From a checkpoint of a small mixture-of-experts model trained on Wikipedia.
Size: vocabulary 2048, 6.12M parameters.
Experts: 24 experts in each of 8 layers, 64 SwiGLU neurons an expert, 4 picks a token, a softmax router, a shared expert of 64 neurons.
Below are experts of layer 6 (counted from 0) of a mixture-of-experts language model. Rows are named router (the router's row for the expert), gate (a neuron's input weights, with its number), up (a neuron's input weights, with its number) and show model dimensions 0-127. Each number is 128 + 32 x the weight over its row's rms, rounded and kept within 0 to 255.
Before each expert's rows: "mostly gets" lists some tokens that are sent to it at least half of the time; "gets" lists some tokens that make up at least twice as much of what it gets as of all text. This comes from a sample of Wikipedia text that the model never trained on. Tokens count by the router's weight.

# expert 19
mostly gets: " |", "|", " the", ":", "The", ";"
gets: " |", "-", "|", " the", ":", ";"
router [ 60 153 108 140 104 129 126 167 137 100 166 114 119  95 160 157 112 131 133 108 123 113  87 136 151 150 107  68 158 116 182  78 139 129 101 131  77  94 159 128 180 166 132 103 119  98 110 105 147 119  99  97  78 107 133  97 132 164 111 170 167 157  85 139  69 129 163 108  61 113 139 123 117  89 168 111 183 247 159 171 104 131 105 105 142  27 164 137 104 147 169 134 183 150 123 134 170  99 116 116 113 100 100 130 140 121 102  82 161 117 117 118 115  99 170 202 121 101  97 111 119 122 146 157  75 121 128 155]
gate4 [109 188 129 124 192 126 116  83 165 121 109 186 129 148 147 140 158 120 135 139 162 143 150  75 106  92 148 168  90 145 163 199 172 133 163 120  70  96 134  83 135 151 157 119 151 105 169 126 165  86 126 134 179 180 109 142  85 116  99  98 111  84 135  93 142  72  85 183 102 134 158 112 113  76 142 151  90 154 108 125  57 132 129 139 113  71 192  69 145  64 121 109 144 113 136 120 138 101  94 116 101 141 152 118 108  50  94 106 132 153  85 124 157 194  88 124 149 152 156 139 177 127 177 112 115  99 118 136]
up4 [135 206 118 166 103 118 197 113 111 180 103 165 125  68 166 183  88  71 192 112 142 163 130 135  91 106 168 141 128 110 125 119 106 114 157 155 109 111 156 126  56 134 211 121 136  92 133 144 160  92 145 107 128 162 137  92 118  97 219 122  81 116 147  86 106  98 152 153 101 110 115  83 151 127 120 152  35  74 126 147 164 155 122 143  71 121 165 137 108 130 106 106 121 122 148 157  93 148 111 111 158 148 135 123 107  98  89 104 129 126 130 143 159 163 124 137 166 171 125 158 187 121  82  75 153 152 132 159]

# expert 22
mostly gets: " to", "The", " into", " would", " an", " through"
gets: " to", " the", " a", " an", "The", " his"
router [171 161 140  77 127  76 133  95 175 171 147 139 120 101 114 130 149  71  79  79 118 210  75 112 105  97  89 142 142 119  89 201  72 131  99 135 132 106 147 105  60 120  86 145 186 129  97 100  85  59 185 190 107  86 138 151 104 149  97  92 172  76 130 102  96 126 119 156  91  84 157 130 110 108 111 116  83 131 165 112 134 118 164 173  99 153 122  90 106 164  71 121 161 128 147 163 121 153  95 162  84 130 106 126  91 103 175 117 149 155 122 143 175 146  88 120 168 133 145 127 155 102 121 155 120 127 111 135]
gate1 [ 78 203 127 148 113 170 142 170 106 111 104 129 135 124 181 101 131  96  70 118 175 125 117 124 132  48  82 128 165 154 141 187 147 114 136 151 119 131 132 102 110 179 135 122 102 189 148  67 115 159 126 172 113 102 130 120 110 123 142 187  79 132 150 145 131  79  60 173  99 110 144 180 165 128 144 141 132 168 104  81 107 178 175  89  95 110 103 139 165 113 140  90  93 150 141  65 148 164 131 145 127 117 225 159 134 146 103 128 113 134 115  89 107  84 137 166 177 162 136 169 134 155 103 125 134 167  83 152]
up1 [ 84  91  93 136 117 154 135 131 154 131 116  93 157 120  91 184 156  71 153  64 191 118 131 103 111 170  90 130  94 170 123 139  95 127 144  91 103 113 189 149 133 102  80 122 144 144  75 146 101 138  51 154 161  97 137 159 126 150 101 191 135  80 158 124 104  87  96 106 111 160  81 194 168 124 161 144  96 112 115 153  93 155 161 109 115 106 161 104 128 109  62 158 202 105 169 143 122  98 118 110 110 114 176 139 148 134 107 107  60 108 133 149 118 132 135  80 153 173 201 149 122 116  93 194 143 148 141 119]

# expert 17
mostly gets: " and", ",", " in", " of", "e,", " as"
gets: ",", " and", " of", " in", " as", "s,"
router [137  94  87 137 169 153 121 155 132 118 179 158 117  71 131 139 113 158 151 173 118  50  87 152 196 118 121  71 112 104  67 107 193  98  68  64 139 153 177 140 136 140 121 106  93 161 150  97 186 142 125 114  91 127 143 104 147 117 145 153 106 147 103 155  38 130  98 117 138  98 136 150 104 123 119 136  73 180 108 109  73 120 113  71 197 140 114 120 104 169 140 129 132 153 134 101 142 126  62 149  83 109 104 146 145 145 156 104 132  97 154 115 138 177 119 153 123 119 124  56 126 202 148  82 126 147 121 141]
gate4 [130 138 103  91 124 122 102 148 106 129  72 165 127 147 153 158 128 123 150 112 156 144 126  97 104 186  47 136 147 201 128 151 136 106  90 160  99  69 141 126 150  76 122 149 171 146 152 143 157 172 146  69  95 154 117 158 172  85 212 118 108 201 118 156 107 130 134 138 100 159  99  35 130 111 208 129 174 165 140 146 154 152 116 124 121 139 132 119 134 168 163 132 189 167 125 144 139  88 128 130 145 171  87 122 148 127 112  94 200 137 159 111 177 150  96 144 123 144  77  70 126 147 148 124 162 114 111 160]
up4 [140 158 149 166 128 129 146 121 163 127 118 117 149 108  93 125 101 152 158 131  90 161 114 133 117 114 115 123 113 121 179  92 143  78 125 148 112 135 161 138 117  60 139 135  98 108 199 180 186 125  96 104 128  23  97 147 128  92 134  43 148  63 155 173 141 113 123 144 130 164 159 117 100 179 133 121 137 119 114 173 140 151 143 122 146 144 104 137 128 117 112 184 140 115 109 151  74 154 113  96 118 140 204 151 146 124 187  96  58  87  83  53 148 107 150 149 141 214 161 144 119 176 119 163 119  89 149 145]